config.toml
experts_per_token = 6
num_attention_heads = 5
num_key_value_heads = 5
vocab_size = 8192
parallel_block = false
init_std_o = 0.0536
optimizer = "muon_variant"
Below are experts of layer 5 (counted from 0) of a mixture-of-experts language model. Rows are named up (a neuron's input weights, with its number), down (a neuron's output weights, with its number) and show model dimensions 0-159. Each number is 128 + 32 x the weight over its row's rms, rounded and kept within 0 to 255. Numbers have three digits each.
Before each expert's rows: "raises" lists some tokens whose logits its average output raises strongly, later layers aside; "mostly gets" lists some tokens that are sent to it at least half of the time. This comes from a sample of Wikipedia text that the model never trained on.

# expert 21
raises: "-", "|", "=", "in", "Note", "Source"
mostly gets: "\n", " Preceded", " [", " there", " stand", " CZE"
up0:165151118097112151146147129174165110157147097122057085172172124110135100107116126171192134097138174138138138160170064101069075142084140092099125123079121126146109108098152066096139104137118123180194109195096127123135101122146102123110148174103088148119144169119124192115103134105132157116077075147078112125167154070124107161098059126136107117128180072140156183154115171110158129146127191099095142088171123096161127124060118140184092178100192145121142079151170140131142119186127115
down0:165139114105143091115173161139109145087119183136182080125153096094152170173127102143100110149145117114105109117164114175101104146113124111177168115069045152155154162100145161068103142122117169108120078072174195155130117098108133105140156072086112144148145185139178212124096108122128184080097155138074123128176071094140170155116161128095140151169136131120145123077123119078113134096099116216070124087111106158132121123140141112150101079131141129148109097094102083144113185065092149
up1:144121104129070049105114204081110129175098100129107136155109135108149148133071183084174105180153115149118094071085077138091145056105137110202171188131153099169128115199111169070135163080145124133120133156105129112117143150131165141120154122099172128136191105114089103152113143143132110153135132116161127154142141161072087106136100106152119113092155135093078145102101147127124095125139131177112087071135065144159148189109123145110116194141128177078077108116133165172111126204143134
down1:051155090137138151107136135151110148106137127142131155151126139139159111108108116137151111132094180107126143155132087121129121131117165133176113138096209174135138139160079049117144083133148129073127158122180102122170112116133127139130162116099117137105134161076153148082174113115171126135107106114137125144084083135170171176108111158138106046172199058178131122125154161137078110119115146098061129180055085146104087086040197111124096181113145133184120168106159189151137126099124174
up2:112090111147094121177167124142128092200085133037092081132127082151164139058100155133132126093106102143179078130158088140137150129073161105139133104160136104086125111140181088140156149135116084127123146155136118164109144140159190094124092091138176146125182106143131160103096111165150172162113082090130106198147168117113087156145091075128181110109155075170154106142160127113108107132127150125124098086125103136109183155106135128123142153149072123103197116122185108119119152177038212
down2:092088178154049161155107141147130148192141115116108098132108116140099093113149116185095165146160126094133147111134096084111143160209142125191127123129135173162124121149117148096148160164082185154083153092097129091076092118121108121155140132126111175153119157127113113092073118117177219190121148203126134115135104111099103091130093096120130122119110157144129137180176174137095127158127065051098186095085107197109104161096101202116154116112089098153102127084142143115081102146144134
up3:143086096093137148144144095086081111148102129120159133105181147101144102115141133181065113095166160147054171113142103165146146152115170106081180133097109146111107130088190107120159149068124167099090154077157153110133149141136130085132095064139131144049166157108066145140133158180142133147151109139092139068094095105168075120150141066125140164180128173112057154130101197080087127146121195136111098193123122136067149169182138112098154161137144101154128126099161130149116171111153129
down3:102192143143122144144106109118180116163152150116186117132145170098194116156078153103096113089130056122184118088090088086094144149114192146117147156116160084146196122082131133133080155021118146155124118110154149161154150084134123158113120225082166075123149146098136132100173109141143153130105118150137144113130083115169106183177130133117112102169097112177124142098122129165078119091097127158112093045126156160163102144142178139157075088119067131129139126096096147098153158152112144
up4:067128153151156131094111134145149134142104114131146133142129112114137075096127169084177124108114181115174134149111130123114112111157147115092167091095145129120131121130167084074150109080170137195161113129139089127109175170168090209078137075090071126175134156148128133141171095184126063109199195111120147125111096164085116141078124172084117089099133124183127113165132094100085197165168122209112156149122093124166156104159096111114108070112115098093101073108145147147080178134105099
down4:110059076145088088117176143119072121111085130132130118189105123193169143124146122134087137202112099099111123108160133120118188123083074157092077152152068136150156123165146118160151126088121143089132171143150163114136135168098117152153092125129110129164119116135056115182121155070148144152172122150115070120112103095147166151215107099191142164114102142139149117137101137173087153112116158047180094136082203117111109169136111072142180163125118126084127155094144150179122138141152090
up5:166086044159112148170184215131141119179151128118117143103115106143081143042105106192124103134148102124152112155112133122140159116145101153104165131191120087138125135103035085125132105103076123123147145142092131117115121151122094137164108193081101118151152173108120164095082154099164126098126183174125157128116138142165119143131077169164056093141154132147111140119082105220104074086129170090135109146133148097051108117148102108141144154122147156101166141102115188186152122109117139
down5:081106124133073145079096105154154173107096077090212138079156116158116099136176162138184149113155131152137194144083173137115150109126147076091103090149168084174185144184195154162138090163145103102137122090162197152086125162153163142142083129119092141123121037148125159150090154106061105118134117114143094170132114144106146131111152118125164146140143151082124154125129149151146149140127075093108162061207132140133149102136161142118101088160134095129113118204104128081149143128156075
up6:081148172164171090124069134124069083133125166149160160080123054081174128091145120142122133142121142148138107143176088171074098093123063044150164176112108132148123149153150136146135117077093069188098144131090046112158171167138119115128178120088108095131095072101145118126183117129133110134101111138130128070116179121131113133181104189059193123067150121118171088141163164115150143144124170110081161138132145193141096111124140150174116110148149157089124145136154119161164135129117124
down6:125089122187130097170154160052044128106127144122176100114176167144153179122094090127109146128141107140131166091104110127173103133143172208082109082130111119151110093072134166142177138091197143155147103136168132193139076135125153091057100146126169134084098133113109137140173079076132134060102112129093119099156164107173135163058127100112116123186130109120132119169121103175124118089165094165136080117117179103060137112140117179183103139154094167170111101134135136123144152126151109
up7:109119134092119096102082121089129129105157112080122097189144178136122073158165147179099151124131125169132146108143101184065182182161170173105194193153125089127084124100098156148118159150110157125125112122128110091130194124122072110122099156109147111136164112145109142200125181146107092091149138115099102142165099145170074090158102079125128098104122141190107188188132127135151185163120125206110105052142125100160109155113128146107097199127150132116072070088119082093128135132154108
down7:076105118132144155156131173134134131150096025128135157111102160086144096027098129134127107122136106136148076126106143137156101109162052116153112116119103148109190125164098144200102142092102141141080162108119118151125120128172185112214156107210096172083125144172164102169177110093142139168141097167095164129069131123120147175105095118128071108130072090098195114123101090126108173099135168098093100107150174184092139182089144134139128114167122130121114116117104099139118140130159148
up8:190141088120101137136146132100167060201125120157165131166126138096133144150153160084132166131145184170183159089100126134099117152106114149168160122062115138116130080203149091083149128179122124142141147169109127061118180169108046118067075071104112122154165098125177139095126119128113105077078131153147095152128092073160137086086156121163143108134209106151130128089156119163105081096160179150122115177164167127152116150108112096105085114170154068130134115138130160128160135103092098
down8:154122120192132128164168123201128148117091133106111090129179137200102141164105141179108079128138107149160166116166116178150094154119141063077136118132120152175148130120208104128146145094169168135173100156106116121122156139131132105094079123121113136113142122149107190183073086158141095079130172093094178110134122171087094130144120151085082080186185167130178087141114137101128172140135052113148182178036133108178146125117064139129151091130082145119136121112102126145095132099124151
up9:071170130125133135098130169114163073075128142145136115093134131113180136107125154063137212140090088172128141119151098125179157174129147074157120094082125176107172098107163128113098123073178134140071154155125148199159150066185159175191125115122099095135102087110190090108136134130100115144158134128135129158108118078099152120157101151127166137102101125119146200071164093131107099109095102158095133124124131112170125122203131138125160142148127063127108164122075086130182102191121063
down9:178119096141183070074130078101126142119118135094164155192151106128117111138149111099108100152139153131140129149142092133089158092101111143126099160156138093167134179156144156120122118150121154127130111110157048101141130135104103114138067133180086128159135076182130103169127093063145152123176094121135122105117114119141149152142109129104212178144058110080186185144137096124179171075128136136063096180137153133138095141060109043188140141088123136117151161077150078143089117154197121
up10:149153131141162073130093078171109112161148090152089158093146084111097114129093104144146161163090130134136145110169151155160121085102092173138112187098122184139123143118110173114057141128150098184098165136154156099151148154128068138135145067119097179058170152155076164125142186085149052106067132090167175106154128136152139127142110151131095113144145164142120170113096187148091076150139105076118058124130078100079178186153133146121126146153157159102153111120109164121056092166130119
down10:107158116148148112148130183079076085106167141165189123194172130152129125085162129121154142134130148154161174123084091068093135156104142115170145048095155105091142151108065182164144148145086164135119069153117043107097147149139112168095122130097147148116100135080127091077121133118111107149146147125104144123169146131150169060046101157101167189164167119127095095164177127089114126166150138121140159145112144109071154162070102095090155114104136149187148134135137101150079080136176155
up11:171164119093097117199135100137156135186124077107132144167079161146154096113151131150151049138154107110124184112091151128143148161110133111169146209099110165141111116152130109083152148126158143142100116089148130145106167129106119120066108099186117137143134107091169124137161059193130112138091151142142119185134098210138096113128138108155092149161144112109103196103095136103073134141067184129064108133132134140170139186118132122112104128100134199124123101073117119121082081117018115
down11:149132172083114158067106119116117172108108138109083103111183137153154194171170132116155127084104107196138115079147151084112175087093142111134098096117165082092130121085146092132138122137208137150137074116123117074175136175110136169162099171088127100123079113104131151127102170100143131154151133132144174107159121120087106121147103121105120111181119117110152126108146124064171122147186071188139075157145104144122134103149154130134074099132047121085072127121080185148166157040178111
up12:125096109137065092093179106077137112057142203125127074037148180084138166125182156079091175120091112083143169138126169080161175166081132109090175178151081129173130138134148139101168120151107171170086132122101119128135176123081128100118080108083137152150062121143125136119108131133111123134178141094141086142139177116140102116118117104146104098115137081123141176138110111159153137145127121127200120082097183114103145164148116146099119216131124130099131110191111124185164125168094151
down12:198158109110061140079155089207154063183111093092079178097141069177128160136132068112149093099155105137113108142113140142085133146172113126146131151134113159147171154162100177155130160109097150107090169183119202131082067197172164125141133134143147110133121126132147140172154136141101149173132118115127092114097108155104208092131123072150098130079138142072152068132180192118090129116106164095102108103163094056138149119161081121122127123133143095134103129128112145140073103116138140
up13:190172182050176168116079096096152129174121132114151044112135119131098102139125203130100106149150139062138115093154178140163145103196142119133104132135136124161094153134145196139077199170132168129096111091149093134176095127123151109145106134103130157117123096100142087115154093126153080132157072129115076096159154158126110099076089125172139165146141125150154112170151197099134119100123140168088102105062091121091112080111126136116119200149122178077142169188136127127110135106151167
down13:161077189119154068084153147142067100150102174144121192114122156090122125155102080165129113157126155132092119129170111182172164086112123147155103173146154064121122104115136143167102080156094110158101114144140077121098113126124117198193112121080102103150169154213144144092158187083149127170114107152061149099099099069149146145116123137125103130131104078165170128187155131133135153131159068121092061142104128092100208105164124131122160174129111101103177162149124072143132119134107145
up14:139097133114118175091162126114145111125202096119129153163185181177100117194150150060158080107111168131179124147160098136166126138101126119144161129077152109149085119138161117176158165114134135128139095145129113136169168084122085137142122144176120201146129071153104151152090144148162074128152096144115153073117137084154146196117136105051122129127070141098125027157065133105134140150137122070113136133084138153145112118150146134136040057122107112128068118143091143112111139066122097
down14:173198180120115116094158174100100160104114080107116163076075101088134079128133108085098163166136120137061083077077112118123126140189175091133102207151094124209153181157092126125158193138126107110141134088133117111140110116135173170177108045189109118171131098176178097133115106136105086170157133134129114122141150154084104151155164122142130092115149150056099157154123102121116146141096128124101128143125162129134133111100167143083147117159127177019127110156125135111163122143133134
up15:111195079173109138103155089102143154177084115177158120134114123114085154144104089110112137149140142163103142118103112159146109120127071135121088104142109109157181171146108089090122070105119091134095144108128208137128115160175071152130119117126082107169102130115185187087090147090122141175127104134145134187188097062060174120137114083161167106141097133116178160135150128159150145110207123146169113139179126118103062107172119047125114058125099112158164141127105131132106079107080160
down15:113118136108151086172076153118132121126115133049135128127132102126219142112147164183096174102125137171151119166072070043154147139099145184136132136069135091060119149139104139155126147122156069142112081046156168140096153131130225096071130144065151144111114136130149168150124111155141121053169118144157112095120155098116109157125135122145153097136127143132078075076130098096097152160135130174156107161130120120095135171149118119095171143149088180108161128146156127133089083113180087
up16:143106106151085139178122125148180168096121092089120159097163130139088077201073118102068171170106110155100143079127036143129184147182144144151175167130131105128196107125103113128125163143142126111155144155096099087176105187122086158184097157138102135133176119138073118137209116152143156096090106118126154135121164128097088109137074143135076103092186129112082136162175158158146097113147167138087189077134114161163093101115095095118162135145088128109173172132127135127112156140066142
down16:172090126109154000132161107151142129189100158161178081121104133118125115060121148162071136109131178180108169144118071140133135139119151205089112177164108116138076104147142121156101122094161151148098147142143135164135140077165106177129150097143154139131142092142153161124114094140133099129131146125133119091103114141158131121111115137113193110131117137067146160122080154178191104125068092111127127107136120166169145096173110122164150111144124131156142083065053201140066110120164062
up17:149069127085119126080070221122144104162130067160122159062132126187130139149097105151092155133160086125172144099147147166151135149143120096091151109117132155139127166160168163147167149109154099117092188129136077112148091128123133087156149115121063155106084093167162152181071127136134119122081092102152125136143131160094102161158108109122134094116113199067143097129168139142060118120114153133178164118151039174132140148149095100089159102154110183151130128075185104050164135131099130
down17:119182151138102124150113143157122111165081151104148135136174095172121048142088157067104124157145100119133162084088114117136180142164129123127159148117102137141051168180191115076107109120212154075101125105073107173123160134145123193118143128076145145161133118098050141108147103111143153119089163133102185130130110093135118079122123095068135092169148183080135127169197115112157120124165170092160105129114093164126179123146138154130182088060065094128135143127141125153094168109097145
up18:125130147100078109145128127115108125111117139173135144117157163065112082106139174082151131150111126118136193087155098128107133188161105119098146178139127166093101143168150093034136133139123121131068121114137110133108067165134078128176140148143121129151114151118156170130133064113024172136148114117109141126151099131120167140126143143171160094189084132098199092110084143116186119131098153127109118146104136153111086111173129041129165126135158121152116158225121212092122076075122100
down18:184069175150122157148177154169159134169131168133113082168115108181129135122119115098105128113172091111077097098083083114094154166112137088173166114134170158092130150138080146114116099186174148114059116174111224090127157100160110111142169162119118105136105135140135073089179168134096116151145149140141099158142144130113147123126160106144110115094132112096153186078153146094086149143127172100181126143173146062099134131154067182142079121112148103114126148107193091133173090136064061
up19:099082135124097141135071138112132119204136128095115118070120057125147121109115147181112131140167162149155134194138147153133125104147153160154139178098098124162185112145134121110129089053134102198185133113098155078104168099160092072129000092115148098088169108127096167135190092129157066163139140135128126115174113151115146170139156155108084075144168118125139098121133123098139125199145146215090101070132119100112143135132127113097102103136132172138157134155109157157112137109142110
down19:094141140124124135156135117140105155071142132195128122133158044165124146123143112198060118105116169121193081136108110104095110082094106148106155078093145129133157159178187091124083099128118132120121068150123158064169148068108077116094186123101128162127084133183126125110131144106113119148118202137165163148135169096152108090116111144137103130152160093141124152143116183123096119152142117188110155096070084078057132146135155135121160101133099191169130098182208162117111163131098090
up20:116153060137068095100091163116124118138094157135144076144119105061129098072102113087200111160178099118113136079171049159088148159127159158173135075137136127162130132217118082109147129095155169076098133093137104131133183146057125121160147152121164093184160127146135094132189110109145131133140101106146165107130090145098121150107137116088132098072115138133092099126112127166142106085106177101140130097117173114156120187186139181153174091161094120117122110127171188136153165105124197
down20:112179148134163091163094151133086153148113116139072110159118095132136202172117166138107109114130180135100087155126181103116078123161049108111160127076100155050103152143119132108146160155161123129099118151119080132077154096085179107106110077151143142121146174144077130124131161138100126152127071137111124177148131196174125118061104098132141180125200099085143136116134119144162112144114095072200179112184151108171092121113108129113076166129203172100110147135114080097178104145130097
up21:155130204128091083111174114184128202062105182145137130120108175101120119103162157131142079126156136133157170122153109190157081130144141151140125186045156199087120127102136116133088135156138101163168126069121108164140112051132122161153082132124155057124124146119120141125109158092079097116183167122106129116155167164145133139077126162119097072147139155123097101122184082159131177159131097089116086122134132143125103140169107087164141126110100073099118126104099130121048165146147055
down21:104145154122142089150185145032145141141158155144142119111144150110136099082104136147113107071137216172122138131138121081129154112124107087111114149161151091110145090184124118148116129132166142088167079153109110081111141220072134107115156093072180063136097158172113095114123086184095107125089106099090116172131096130114127153123152126090120126112122160128122202099119137151180172163147111139138128108136064146084208146174166146121164143105093157155147130127110186109150087151082053
up22:077112111084195128169065126055178153190102163110201125093118089139145091058116164142137119137119090126211112103144111132149116124158126113153124135155075108113197121167106060148164158134079103113139154133164150139091095123167136079164104133093106107157090093090143088140115114082087126156127062157103116152151138110125132159098101076156107121172130153153140083169173096155176110113090203122157116133151137161132183149069128137115124067161110152105176139127128148166108131166155150
down22:139131107123126129066154141157134105125121108131189121116155110111111141104168159146140103157087128116077107130121174091143134082144129148102090051078129143131139160156108151150077171112097095084173130038124136176163162171153103097060135103130126239172138094133162127108096136176133128182156146130108122169072152163142195142144105172088132180151104077113117139190151142116169182163109082142124144082121132059110138132091094134169121175137122109127078089144160136129096157147075093
up23:120148136106120149120136156108156181130114089130126146087201155173122123124163108175134186165175154129117160152147191153129186075128120160123126114135126161092147127132144109142110134139161082158125153103104110126155118063108146146118143154103106140183119082212081113115152152166163064167106159140112170158136104121152062112106146164150096070073172141145123121053165048171117110125122117135088125134146060147107168108126172086099129096112093056190101067080141134085075102144137130
down23:187195128140107097138122122112149155118092142164086123106144136127125087199135137084153135086148141139148117032114118132090112124132104118092184152138143125150078104155147059073097129077089141141189143145074137168098110174164171151081111145184155138090151193096164061148141123098190097127085162155169110155148164159116140140161082093117123153116128137148135161078189104071201154161094113124116165100106175116122075094110151126131090107123159132089154152147136152109189120105098159
up24:157148147116110120105123105125150183153204122151064125106084165100063109171085106142113149085090156115146109116134162168137144132138060109194121109155175102142106175113165144157076160159152132118122123146151074141148151114147134085104123192147152111109150106168065059089135137142083109199104161129131139098114114141156141119115104137145131127072084106149117164102131068153133163136124105075154130115150130110072160151099183124162232134093110085089144142121152162194161112044117135
down24:052127083140115112118110095127156136126146131199119104172210063147115140114146121113102115145132115101184185142133123127128147094083189139170150135123102110123071102137135100140036095101126133054151181133151179158117188085149129188137130137125119121089092101139133212139152123080184103147141147171115111189111147149207135097133128129136110107100156145162159120114150129184151140155083123137152089116052100125169142126152079112162113107099111122081111096149121119117118131119158038
up25:151089122141142116086139082196165135145139108165177121085152213088127108169141133126124118176176122082145117092099099126071111139183160140161096110141162108142133219104147165132129171064132214123219159093121142155125152107132044138055157134131134142101131110148111125174092125090105085106126038155141101145115117123157076149142113136125137103117154162070162150119085141132072104179156132102111138093135155093146061117149103118123124124120115119106176133152120163080143127093119135
down25:121142112168161141135170086111145159102062174086130106100148176153139119168098099110093158174161139065119179157115144153065148115111190164145095144121186160195098140151082120150077113112193101100110174147185150091074114107138095108150100130062097121140214125118102158165126099141085130073109087117076126164111113070135108126142099089138154090123137126114121126137157113136083114159138186113120095108137151141184121146082108154132161131155113062137131101140070164168119068100099179
up26:101193102150208106134136145092130088140094077108140162108117120151115104216092102156179155132154112150190154141109116121164101096194163097141092095160128091105101121104122039158095157157121149145120151155134170171124154128165113139117131115101132090070142110077137144117080194178092097115183167100146102139128101070130094081164109119198122150120170169127124130176133130080082119089124140123100104113175149078129100106112093187174130170116125079083140155091130113108141179107125089
down26:165153183123154116150100096167187120110121125148087100139110150167097192204131114040053128133110179138147132144156161074146123131115104156063143144157125145098121103126132199084130108108109165140151134147097155124093131052069125141156149174198164075150144135107142150136136127116125132094139132104115134098184139128087102100163149082118113103148078159090139074156138117128171135136144095088074163142210162124120109096128190126123132107109089176142122169179111086151116074066158125
up27:156095148158068142115086126123142093163138047132122120172167126126132106141145157155118134124152092139118143121116145166093170114134123138193128082141163119176083106054111135184147161134120103156152110159126113143077123071180132150160185163137122096149137116098139186130162155118111124116137101106098137170128135131119101190134194120123100108136115119129120079067125062128115183168109166098145133163091133198080127033087114187044120090116155144142159131169130067126067108071133104
down27:117114081124108152188116145118162142145138112114116130100115145158112107123145113108113138157112196088121131131110080117052096134085131133156180095164161163115090149166145140139133116187118087142092097091056167076159121143123094113095164157146137128102132099146155132043166101115124141122158098183152102112155106153129074096138083138136131103111124142162123111105200197147131132119169157153067178136113193058189082124049157117154133116155124135090202160107122136132137115194076189
up28:126142165150137082095132112172117102151185089111171110056150172135150098088130133145106140122113157127154139103174134126085116160147115057156159132095143159097188109090092082096063171110141132104104139151147133106063196141175155080158137166131122158150116050133079092106141085140148093115165050114145182144117113119142131094134130150105173203154161118196206121140090128114167102066085152068122152162149129104101167147168114178134133124118091115135152169170102098096134140125151124
down28:159173152053117141121161132089109125077085141091079112218129112124115121123119097069157142100069129156142143087146163160161158136056179114111105150083134093104115143151147199145118076107090182151147137129124085162132056159156163174133112128126156139070126113097105093119141166165134077126180143094108122120131180176104091131025116163117116122148131121061157176129132112149145092126139148131108117140140148116191139120164104108167192093148174098127067108154098126171119094130126143
up29:118149123154126151147145115114133151158097142097111113061167074185106135077144109129130152213174094140098170148175134156103132079120071080131116149109154128122120108096059095127135114159182057146104096089099097076122143118133139095127153123144178088128086120119226201112132105121161159147095180169148135107108066121103126174156149136139119130164120178187156090122155085074113131171085130099154149112115089152151160135066100155107125155101107129180081170167139100092076104119116099
down29:112174147079173148097128173188135132115163080122100074117110156107077071114113083108233154164116069080148087109108096134169133142132163126150148157097135127122124152107195148118108086105088153132133149118177199137115121155094110138136096069134135139095148127101106124112105148177135138110134147127103109144147134084110089137176120170192078068128192162110103140102145163144108143180116110190119077127182120078179102153120176126107140050122178160089133158140112163138155124082169127
up30:114112110123088116123135163104103139112122112135145145117138089159143101150103099158114061177138103136144116104124066107173109164154099095155123131184163195136126184176155149166125141087174171138146128130158082119145095109162151082084065080093130095091139079106063117069161119117088153161141085136137163115141133228161113210133098073159165134102134125123127132194099194122126122106106058066111170068148125168116112124145115158120157081146114165128113145146113132084182114117154176
down30:098150088126072145156088158130103123159095114142118148091163122159078153120171059195147126138066116105095159126210077145110210153152112140147082163086137155155041123173156114193115106154105088152088132150081137094153173093115137123146088131078100110157124132098117140163136118139170124132111116109105089104141086144111105125129113123160110123136141217177167159156143164101141151122101158050150156143113159165125148108160110129126195093112159178113140102171124139111083144086108058
up31:132151053176026059120132130148154115168113122086133134130118095127121156106148140137112063156137159176169133094146099117094148147127105120128194117150133123186101125168136121058137117151145066144136149178102116122187129079109100168157107137143128130104149117156126116131175130113142056068117154125138180151164107155085136127166175150147115156079142112150156164158057102132108086137184094126080112156143051186062151164078168111134081127140147112164156160067128125116116106129087123
down31:156114080104104137152115116123181068134115178149150167102129194132083156064200044110136100142118123184103138137130179094147118129144096090157132188143115115104131137121104122132103093087078120144188151151151184177151101086135112082106102095075137141128094140179119088090163186127127086182115129167076118108111164188088133125149162087129099139174163136169147134122105109139118112152122129148156099109161119076189150120223140137064152158130107105123143138172083112122084098116089094
up32:124130102083096077110169133180124090138128189163082112123084095101129161165126146168134120162133187090168117135153120163149133105126130059150082178067107119169115110112106096058142109132142134156099168128130136078090122114190142169095111097095094096102156154187117204104118082141108124151169110068141165118109084172112117175087167141152104141131094102134120162131083099106123130186169169135130186150132164167178179206116092090106190155101102096107135140117130096145142159109077130
down32:136110103192105146163168084145103108140145139163146105121136168143136087096156043091088128086113094120037151140148061140125136117110085121161131087147180114131127104165110115112197074112102100220120136117134144092109130198049087138167130134135112141127127126127166103095148134089095141102085058117122134119094125101129161131092167113088136116146151128124171157179141173116128127148152121133184168151079174151189114155180110134162125113158102188122108147170193148072114103149104087
up33:121093133083142155074148166123136117141153173143147174139130121103094125049141119156135163079173099049126110134090122105104084131135112144087088132119108090159136155092108125170137142181131094094134091099090115127093172144130152169177156125114156098101106141220167147144130167122180133082152160172059140106159106169096166103109166139164155087154068090096121146120176135168121133063147121075148133164119151132162078097134164100163167113118160144084172132132104105178075089112071197
down33:101153098139151097120110103143095140147167107139099057126133104103138124160150090161126120125185084181110121096146144106045103141145161139116138114170139098102133108200112098103173174188130157173144114101132142114129156152112143153125108148062173177225134075117147146137141108170103079145101046147091163144110084115123101158155052109134083117155152127136107148141066101141131164169119164230081101119124089146144146128117086104081075159091148149160124106116136144136130175168083132
up34:098158152126094159109102116127115140154153086131081078157214123111108143146140134111119158151157120074186162134178179130116102161095166162140109120066120086087103102180154160115103101095187111109097081144084092184085137121075121113101152187178102117115161087116164086137135126113097124089137163161167171091171165168127086162094099074109105156124114138109175094155099118115154133118081176077139152122172145103091107107119092174137219147120126181063136141182099104095145115141135151
down34:202144134152094112112162113098133063123150159137187115174148164099144120092114108083112147086172099166082149149094093128130144118108068117122134220134088100143166155063116097111159064129125123102172155154130139159146138179143134135149103163146114130091066100196134122119177131177175172094146097104120093071133102109128127161148167202126110122094118134086158098092155098172088121083105085157170163086174108166131145123185119082088055146098130103164113126143158139122107129116083095
up35:173120101106125150136070144156148059203155151111112119134098126122173091151106104111140098125154166153111152100065099205113178132129138166159088149098147119095186143101113109133074086109118156056157151150203138146130107136124051128150124105127096077132153110101194114154133102104171124147105090169136178109086183048154088094153124100146096181143117113096072158138202132089175135142140106134163154114122176083120105168142080140123120094160183122111175128144127124106112130103093102
down35:108165152133117127120137092139145169044054098138135098121082122162163150159097136162077145154096092122089152133169119126157113111155089149100093124174061137137107157121113109093137180118133088152068134107128162164116163141144117153123117123125129070134181177098055171112171102151117167111162116102139118092170087220072115132121157180129142115107157146141132125149059121137064167123128159093153089161101099201134107057126140096189125136113099134212128148094102121138157151167155154
up36:152157138092115165102170115127114117105128142124143147162088102113176143150109095154024167133114102157146096135142178153136125103097120128132131133141144124169133136153127100149085101166131067159071103120167098130108189186188057127113148192134110135105115051115109177107083133125114156106155146178121061193196165141149094173166166152122104119103122166140077090188110117142177093109125181106101144102083113103113150108107102160167118100148091146201140200170120108090130123109127101
down36:107126207060131108109131096100136102193135121122109097116135158165126115125143142139125111202107187138117201140197148079131156143166114145114089170110083133036124129143107137128085120180099135165126115160180124109081120189107175130146089096124104118173175154120155130150106097083097128110153146105092112116066131156113069117135133159118135111156153083165127148148076095117116126168153099085149123160211104083128113060125150114164138156155142080174155109154160147160097054120106084
up37:163093137105088159112114140144133109194102115127128104180143143113106099085109132101073132109104078197121129113118165089133087187147123129144149065132116118103133130165111117086145169138093089180100188218094127121198186152145134104101097174095131135125150082114138057156144136140121143179159130168115176167136133104141099131110125106160134166143170175108183100136159101183185181134099118133060103082071094112102128084102119071139108180149101149120081159169127184139126097094151127
down37:156157137097170146121104164125040131078160156182171163084097066088114150193110101155203176147128125206157160150073092081125167159173086129159130153084111163131143133119162144167108140165158086129162075102140156163133099111128141152141153129121113156082096133167093067133173154133126162133116103073162137099114106062137087095179101199130133166092109137099078106114141090082130130099167150127119170139142117103117174101117128133074126109139162092097141106175147112123134097162069124
up38:101182140179153091145056154116142125102142069141112157053150102131142129149154147173133062120071130164108185161149187121160162175151157175127171180135147126152088100142167097155136114116152145155091128099128131093139091184138114124056136092135120144092166157164084104125125118097082053125131122097126119120098128099145208164106112119139103090190075169100135136105183153129082167120104134058100127145066124137104102131117124135152144064157161163139063071156118145177140134133141138
down38:099119152139125147205129117146087068139154151164085045129135106191064127131151117176120132149122148127146086129175119115147114140162122075152125167099150172138170153175130104181097105144110134123124123166148097159133085088131087139156118135105120136149094062149134219156152125119125170137137168159171111156083137131138108143195112116102155164125142117102091085155140146111071066199113094140126122159106136070175134179164044148126092128085068101152139103133179085090143158125080092
up39:132143127150105121091104135130172107123116120127109148144164126086098083140132113152125099144128170160100175137097127171154110153115093149131125112063127058069128134134058163172138161150157137136165132139132111111197159128092119092119123055126142135123079128144088162135135155123228160108092103156120106122135104182125109076157133129092146123159143169190080113118154187143121000094136125098097117139098157133115160063168147096165125149177157162128102131106126085119086201131058118
down39:117152102110086148186130106111063116171149198130093115156108101125176130155121189064184152127116118172141170144125126142107113166085077152140197122094136097072091138119067119119085141108147201097157075188146111085101140127118180122180151150129113095117137182184128098077073133122116151128121145161115117132161060081077149131147140144184108090154126129178100150124105158184116128122128122076109137116101158165135062075143086100136098114130109115155105175149107109139082091131167174
up40:168053086121052157110176168142073118129145098142118118115165099135134064112106140147143059167130078110127203125085139162124116188135125109117105114132048093110076175129142090141136178082112180175118177141082137137146120100116161117134103101131124156138125129159137208140128157134131193146138152119086072098146168097159167091146112190141131098112145083099135165128096111167173132103159107073115148088099074097138160099183106101149124130110165089098118088171153129166132147114180159
down40:143144099139135174140156097115084137121120155118101189149148111109112145111136090119117192135106088090119083137178130150134173117044082126200122137188116119177167090147117082152089110139081127143132107109164123109160092155148173061112123146121117108124158132107132095148113105176120093168133091110102140093096129137116182165130139134053141177095118110166139158085164040108100164139122071141105080131174155133095108075138198136129160187103230159111129187127116119154114083153115130
up41:102166160203105126115143170149071175156177078128125095102167060145132073171093140146109093142111146076154095124187167077074146092155135102136122090148158092138104126073110090119118150088161141129124154158090083185202128148180179137097143155168096161139082089155168118155183096112134091168108099144146124090083128136090147143132088097117117136119112160122130084154071109152165132135134139100094196143091104184144117128125093151168152089118145156103146184125191113151098145075097111
down41:124152090159163157185179093187205064164131149082119103165176111143101132124118142112103142098157136115113157137107120125095175153085127099103144162182136146159150137179144196107134113074137114094183148125145108133163078154074107143115157132167179094131108104126106123129176118156099174087102182103043154098132138128118109107202179151097156156087096152117108156122102120162120111153134099078207129099165130098118110117127065186131162126120077063130118081132109147158152101116118075
up42:109099083138131119186161078047089171165140118141139112151147135113143088114122176102114131144112087038122112123243150138133128142140121114084141095103118184148144103145169147124120171149129154119149142146126131203131153071112100101069097115143139096099128140172102145126073117120144093111128144103119125097125110123146160167101131139120109129096172146125024132201101206168161172104147113141094137110130164063172144113175101103085168176139090174139077107126172145126123107156129093
down42:144165052136112145162104140093162142154107150091153146136181107149081101129104142064125157092126165091129130153172167173142118167123136088070142134156110159197146133063154154159141160146111130119163126169098131108121127096110078149142126084108167159045041059133189082152136130102054119106171145107122126149122157153170081141153058177114125120138127091088088159114119174127169111095072119114120144161170139139080139104107137127195163104128163064118101087127140104128135087152114161